config.yaml
d_shared_expert: 0
balance_loss: 0.00723
n_head: 6
vocab_size: 16384
norm: "rmsnorm"
attn_scale: 0.125
init_std_qkv: 0.0347
optimizer: "muon"
lr_head: 0.0112
steps: 8629
Below are experts of layer 7 (counted from 0) of a mixture-of-experts language model. Rows are named router (the router's row for the expert), gate (a neuron's input weights, with its number), up (a neuron's input weights, with its number) and show model dimensions 0-191. Each number is 500 + 50 x the weight over its row's rms, rounded and kept within 0 to 999. Numbers have three digits each.
After each expert's rows: "comes after" lists some tokens at least twice as common just before its tokens as in all text. This comes from a sample of Wikipedia text that the model never trained on. Tokens count by the router's weight.

# expert 52
router:528521473549493551559519507448523442472470559464596466534462460501558476515502493486539531493498501509472654502482545512428472538387543515548462491555496495540534418520476589513454494426429571557514463472524471522561517526523433484400582551505501461449420529442534489450491464521647525448563582506477496575555476503466454512513492510495497506488485561483496492501507539458484518475488516557516487536489591453482468529543542447557552496513457576622445402494528513467507586473425429505454511465504382439515504538491527497510523511399561544447382503416465541511604474526533408465
gate0:545403542564521418512519585489542500449453434424527564383466446500475511503481537451475537498572576541538468504488556527473618464435499559494447378505374432529437610442464444560496535477519591500447503525496490403547472467485549564582481547431519514546450547480528560538572496576511477490434595438546464527559467493509516356452519503477450488542526495567494511421567563545464462457438522493486511549524461497512429603520506528478418573574582585492505506463458532431504529501551562484470526466604496588458485443545508457446562418508480425486520474541472491473449545462510522518
up0:427578506523449578431505475519418515539472452547553561585481481612491493564503490433501497524549527448637510507445434483464471419416480375466565541476494540450503477553551510499524437488463508477509523558485540549531343596536461550400574561585533479505491480527425541498422546484478456455517565477529493472464489637575446504525528481616493414491479450513458572471446417496493494472499470592512487524529493620536492422505587516615474479465468517487513478396566477433438498504551559475495457443526466393564392531530545634563618480570505499543515526390535520353531533484473557500
comes after: " G", " | ", "g", "G", " g", " | G"

# expert 6
router:579573487516397541513572506511507504540597450528597582473510527481466552468551500496483514525531534484508478562506543499553430445517569451508475546565501480430439470489584567626483530413539535538519448651482517483484509430525512432503561547516419477591523483516499518508530510499538478492523460469578549515544451426468539584543430545532417514473495514512475445377510514583526508524454524526400385544535545480639592500444543534478547545470539493538563581457523393453522515385447534488632508538517436495481454550390519503515431506544509524524572531527471519473562493517487545536
gate0:524421494467517458497451556456513502487497504498478578465488395456571445494534490543475451563511515525459464414480580491490462453425485557483509417505530444442484509425512403587440510443516514451416468521487516429511542488517508493532439589477514498519496480412518570524565535556613492535508564406420581499537498471546553434400524535468470469541516519485498529397657538506493440536477515491409468538582526462498486562570530442586459510581578600413530454531351531470441399557579510498418530419509453534429469435509549496512481553516469496551497520493518431444429513489481536573
up0:564547553547450570404522563505489487462507451520493527569470547587478550606377447454489504519520531434441493519477404495452520441440520396465564497437481528557460475551570486437514524564488586547477593481413499483577479487490500498477575549523489447605520487563506473435480439451420471530406430573525507548502545579448411477536573557614518471483516419480480555515446462467514544451458438503529591528512375556539535464520558508535463513465518479535558491479598574471476510479481524519460566468483483554605438569560558484492605538535489481448538482454454603429536529578579519425
comes after: "\n", "0", "2", "1", "3", ")"

# expert 56
router:404500450453498503588382495444446403586527428527413436560465616491442548464481578638641514476509484467556581427482427422466543452519505510532539531551498565430478519526526506616572562505487598558426491471436539518484564548460501457433476488528541508581507499614450488517457498512483539525502463530486555598475511489521452561500526625490546438473479511503412539572563510473492482474468544492516480587468503513516477504423516490592516587517513499523552534505519461516469381550483524568551476531499461538503425514485527494487495452516421422509551415443481483563521546526513492574
gate0:572435445622514468513479509423485523463465448505471539401491452393514420505386467455468451484511567560453421441531499424417565537462540564539492430495394450478436451468503492565467543500454507439457515561513540457596524461539484495571447565415508467535478522436502522493581562560551481528475547472438526472487483501534516334422530572484426531466466456495530561484619532542415495602518546504393543508496490521466525547523531470481518527519567481452458390457469549450505502571626500468440516435521554569483479502557542467430612572498442453587562524527481536492390516484571506588
up0:452555544455475517579544501487437448485610517509526607648522566526459494546559420463476502492507516495565466496522532467476500441480486511419561553389488418546524493533584485485533487466470564546535499513516517559484443561490522539469576598563565497631499534571521453436457466450510451488481472505578457530514483510494469550546503517583482478489460477579495494503486482478474490464461465550566470525439459511589435397543580421548488479530534474490514417527629507424467501434583554406455472489555458494603405529525518577530563581520520486430446448489522572371551526520522559436
comes after: "2", "1", ",", " ", " | ", "5"

# expert 106
router:499556468462570457548524482466500412575504505523428507555463461530483489537481525553521422396471478509497580565474539458524412496518480429611436502409570478450553498591573509460436485465451462538403508511546539545564514464455553469516532436465547527483463463518477529529421528504534427613562464549573399529447534437463454500581504497509521507546471534427519466463466397496645491517535455464477487410454558534537526462515402545443485474533524516525602491421478467585520510476462510466463482511511494452493497505528510566491411555402559451534520599505474581449552482439471468544
gate0:538464486536469471516454473380538447493468462524532450441486489580514492493491439540392420552510534582413499497522569511441528437487443555525506495456502414446482487505552467517495525430435598473467543538456485383522509537563438448554545564452443448493519523431462465459542581513560430548497554496502460511470484397546535368466528539412435445573516483487528516484589463517497472491509466493483496514539499422506520551565503608492495512550590583492528475452435498492529531528568528481535538454598477562574478425445495462506598532506521542658524508470502466542514452478482509553
up0:488479479444449514447351548527474514498567475513494468626473539534548556528495492460511505483523517531590511523477494471471515520459519499433471549436429557465503459609517544474531452558509579504528575551528520584515407532518495525407548595524510511569528466497513464487520527476477486578421452525545492514562561536536432506514484618537477549403576506572458501595493471472507502411471400426535467486444526590510528477538545498524409458508556502499529493540549545510452450471569496595441467483506498510610432532516478560538545575495538505431451428505493548381545613529510459476
comes after: "\n\n", " (", " \"", "\n", "-", " "

# expert 48
router:524579412496495489418515471531478447481532530478465551496521446408594480458426502501478435487545528510510558555517513452438483563566627519468511489540457604512518438505475385527539471577594496520481501437375436520485566471579497525594498550529427467477510521523483418510502614560440497488568405490475549529529448398454524477542619540545533574416553457549519501543571501541509551533497580486455421442561486549461529544564502545494490497478559508484406498563476506513464523531534464454420527446572560599463507510479462506469479465481404507468553498452483480443445561444451491509
gate0:485427483472508498499501484561472463497466500413512494539517440474534503486429461509472457523519552467550468372541535444502483461453497531452467368525427368474455466505541389540426581514519538555464475556499525439554504480581490374491580535429504444575489504448472521518514608511513526547448652429494595525491467441564482395423487560464505476489518512464529505439585468511417545533518446504464473477554456487504487533462543455573444558528494545440509490454497491482433486506520477515431628328596529540525484520477508505463488618603446460531516537477530493522477513478560522460
up0:557515561465498556475435553444529504476574539569546587525452492496525528584449461461422510465506589510492504504438426472390542486435472504488502551395472465583508493500617469475521455574447581529464520444434542559437386516490472612483505607548506482601539411509590483533522461442415491491485468543546479583531488636450515489499521500578522496475511488549445538537519457417479560449475502545557451537440453561516557425522554427509507525493504544505540504512562520457440499492549570484373413564495441550558402516569461551573510559547608531438480477426468584361577511597451519432
comes after: " in", "2", "1", " is", " was", " of"

# expert 110
router:519587569535516455547493548490496496523505311416504450487532583560517485505411480479522472478556499493588575517434505563507547447450505524503490501493431502522478584453407536518493540350631493551493472510471536533544551509462548533494452543524480504523457467461511472555462505582489475459538496449562480529478428508533480523531462564476559489489387434474434512464492535490460461505573618506516460462619540496605524494494546494389483574494545475526597557461428513451424503552532469495496428500494565527460501525593480455546446484447493550652504582450486484560484582484583497507
gate0:581427446542571478441511496520422575508398439527427521444459450527525415513432476536432457558508528539500428496505551516437504483440512570486545396530358470490416492474529428494518542488419572485497452482452520474629452515577486473557529550485506488497423486431544570494542519558510490577543478442511583473482456466585549449424539470481438510545470504514503533490593466514429517515482528493446528519461491457484542538532504481553500550568539557420480465482393555508449531534509514454484466425559559600522511534562577597541487521485516466504526469478582461483442609490523488511
up0:482529548501413567523467541458533374474560515488609561502548562612529436487506454487465535474480492484554513408523449444528545482416518409435499527413503464531476426472559473499579402539493515564528580486479493492541430514486489548472595588588516474577498534506477491474538448491514455520465577519552419576522461596486451494552541551502483377470537436526477508466436498559490523502448467540486501575505453513601540491530583509572497534485521520487504440445522509548449469435496553446425459492468447466517446442464518512494527558578575548424478464481496501360564521499544548427
comes after: " ", " | ", "| ", " (", ": ", ", "

# expert 67
router:609607448522512566605499451522436536515572461537517549492521502539555501530604469545441579446531516443450410472497461434482444418464502507479451539494416454549480484439489463519521378459414449507556537476504507497507436494512433501578376511609527487582505479608411542493426426570450465524479500538409511556435584475547570579505562532500552560462572532570538562454550575491500563508517484546607525488558414450515388547475482497585540433428470434532505463483543559529452444398485570507571528473508501490506505493444475581482407528458485549419532489406529532510530534544499521448
gate0:541413479551516439444443395475589522504504537516421542474461476431527470470465454474460446551492481528404461451499591561460506499439491554550522397519358498512462469469569488583562587404451582481397449572371493488593469463485437425582480460482446485528512491481457540462553446555595476492484554469485466493541530457613563465508499562449486551528409405503493455485564582485416453480516444492475543469567471563497411557510570456552462531546548566467450487486463502517400435597560485504386442423603527552480474473468561482466521527500437490499472501526466445547428418492565511502
up0:468560524447445550518522478477446470517656487548551488621564533525499571561523468411512498485588488462524472433484534524480498491483459448432580499439437494579554521495535519501556481524496548498406526490494506564573324554567484465460553489622514479637574520537450496496488449463541459519456604489541468526524443571523527528578454506528462426450460516531439451491503509470528537380486457606545548528554405489518507464468616515562458483502488570404520493504540550501444509553516525454423478423567442464503421520503508511524565550490497573454437506418523492466487510482477551414
comes after: " The", " the", "The", ", the", " of the", "2"

# expert 35
router:426582546501466560545473599506500466526567439526519501511550566541485494459514555482529516530563553450502487536499451537649526484456510466533459549466501493344471518464478559592509474489490498506437508483494501512520493462517542500428484583507577525535501487502507511479469454612525507503466556472541542515517487489557522525462580490428611423458481480563551540460507514446542423498468508526573493557546506550464518543411548557465563609439493497541551575518567560433412438492453475449526490521515497468547483461500399494490679448494449532509394435575460452518641447513523539504
gate0:533499475608461508527480458443461543549456465446502511394494467530461535523442437450419525474525484526506553453504569454432565500507510562482567461510404489541475464466514461519512511374398590515441509503429520477511498498491441395549551555394381517581474620501495591505524489556484429555473531487489559536621486451472515433474435549454426510520486368542470553460618618531427508518485561531427527410448530451435428554532541477552474553574542498478462407507461446502510454519509493453387453437537510474527510494492541475557548522512485451554500550484483491465435538505481547483
up0:593575490490466535478486543385486395488528539502521588592501486654588481507515441436474571495509453543587488479575500453433484473461500406386500505448435459613400478501514473561539470610461499575502473492484550485569499511552526504488561545564544508539537548503549487427449464512477462476519533506557426585420455546538436464570505515509497526523461482589495579551461506479525453442460462506533472484485484500505497489477569536586489495477547440446526427517596528553408453524512605540480520492536513504542415523433478549482540535550597584507473469482438552347615514512498593441
comes after: " | ", ".", "4", "5", "6", "7"

# expert 79
router:497363511437494477509575515444502450527481511491477429551462491514522582496506506563593599397528583476472492474522541524481433522433461519471531482469603383539586474478430431461437481510555504470452553489548480528529563538458538365556591498438585517492424438521480497465423445515480548499560437445499424553458545458461476513517497505471517521550541493487448422441492482541449497565498538495448528560592466463543452497457456461393509504492513507597503447473598521509513465465481477481453542498331513422466521401534548494451438506456546491513529546435506538548436483468479530437
gate0:569369495563498500478477443403564527427477500563473485428535467520556465506461493497429509559526574511423463463535496471404526463463516619451538469580385473478521509493496413509520542393481603628420515562426524430561572506514496548581529576445418476552482499496460591527611606577634484521467555510461548483477491471495477479496567491486515444524506415545503530402542486463480563492455502508420552519542505464490443618567531479563520560593501542486520453544435494473435497536548496510454519451588502510523502490409534521458586494552471488595496437479506468465521516475563518553
up0:459490544535406552493563596457473490408543485480542530618535468573485511544466407421521496571516514492555460507545464496425509525462494497406542526445523432489491534550554561450543431595504609586519634559514537597529350483574494549460651534570581509560477504474545499501503512434542513467439468578490517552548545664456540503507459512501471472439546504582476487564499561415507470419498467517554433521477468552472572379558535541535478476465557523455521438514584580569484445462533483547468479444497471444505429522493530544568553526437525580514417475472562525432557526489457544443
comes after: "\n\n", ".", "\n", ").", "s.", " r"

# expert 22
router:458531534455490488521507488336518440501509490552608528569528598553469491569462485501472520452551514498614466482506480515453483484489556508469514489453500510439500342492435485425496430521494478480505511554518576520575519582538554496532461554607530496565464456552596389497546542531443480499488479533496515477534500688615438437514466467521465528478496402526497469554503427512447462495510460404434552572496461382530407415485519505485498437517502490571498491508593459518506529417513526500503513476526537512454535557563521539461427492510518458486535496487669546456559627410494396587
gate0:478329394504503513507506551509554515458443523552526498471491480523558432466454449482444517495447459545450505428429533542454543427503526560547538437539448495518557537439426428536472540416480574499345517523412498442474521461502476545549489530491501482588537417469546565493564538530555527532511591487459541492522533428493526427483469529434514499543435472492503559404567506525479495517535494500354479458522498405534463589566504455511461573559554490421513520517437456535484534515592470458439487412523521516508463446546591511527487537474463467535504459580524438510453517511533547531
up0:601500573504448592535492494380398447486496557476523475531473514593544544512490493452559528557520588530577527452510441446466488446496438428440518539439456419469494535535495548487490392557441526467535536474463493511560366542549454465401553521571464553543470501506482426494482444388510440520440484566559438593476459565494461537560495466516507438483556469616428569474517495470490531365506488560614551517404466616535501419520542458610473521492537503455522398450618622481435456520577568517555509419538461481563461504475530542522565540486536509561471461428496538317601563568474525476
comes after: "\n", "\n\n", ", ", " in ", ".", "- "

# expert 71
router:449552571559538477525443559506470458453523400482519517510462518546457535524507470515410550484414548484529474471582469468550518482543525483464484498474628536396435578497507442455430495570508434465503514517456562434442495538433534474488549529463498482506537445522556491515441547515455505503498515468626462513485486498623468445464566438552433528489445599477477540507390503524556461627531535467471445453488451533562504506571494508546466468441520461477513603542489379410473455465467543416496494460440524460502543553609520450544563503456476538419573531517463498489513562515490595511
gate0:588462442530564463463513507426510431455455461579495524486530472469473443485416455508536391488511475551446465455544549500470494532355439573532520424492446459522465437471503486508486526473473547548437506566378459406565504531559421506616548612405430519574516547436536516535499549561552462537524507500450543468516518459484523409528467502479468504519526511483539572412568562457440510530450459499373460451570541443516466545583507476609483581549596548474496404477457480487465500528548493495434461506578479540433462477517530501482475569511491480545448457452444442439421491446585494543
up0:492577544438394545537402575468444440475632510474477530626492573549497495620454482467484408464566539516572635529475529498429456427371526524417487493532494472514478482504562516468508415506542525606537550499491517482562424579418518513576521542578494504583475563510503557526434513404505442518518506511542510529523476533483552480533492512556568440526524539581481496480465502470419540383446456580482488499444490471471498465478563415629486480537504561485532429462521469491471501519504554455429467506505471451524428486469522606505533573502555489456517463449515463359523580538442532413
comes after: "1", "–", ", ", " ", " in ", " ("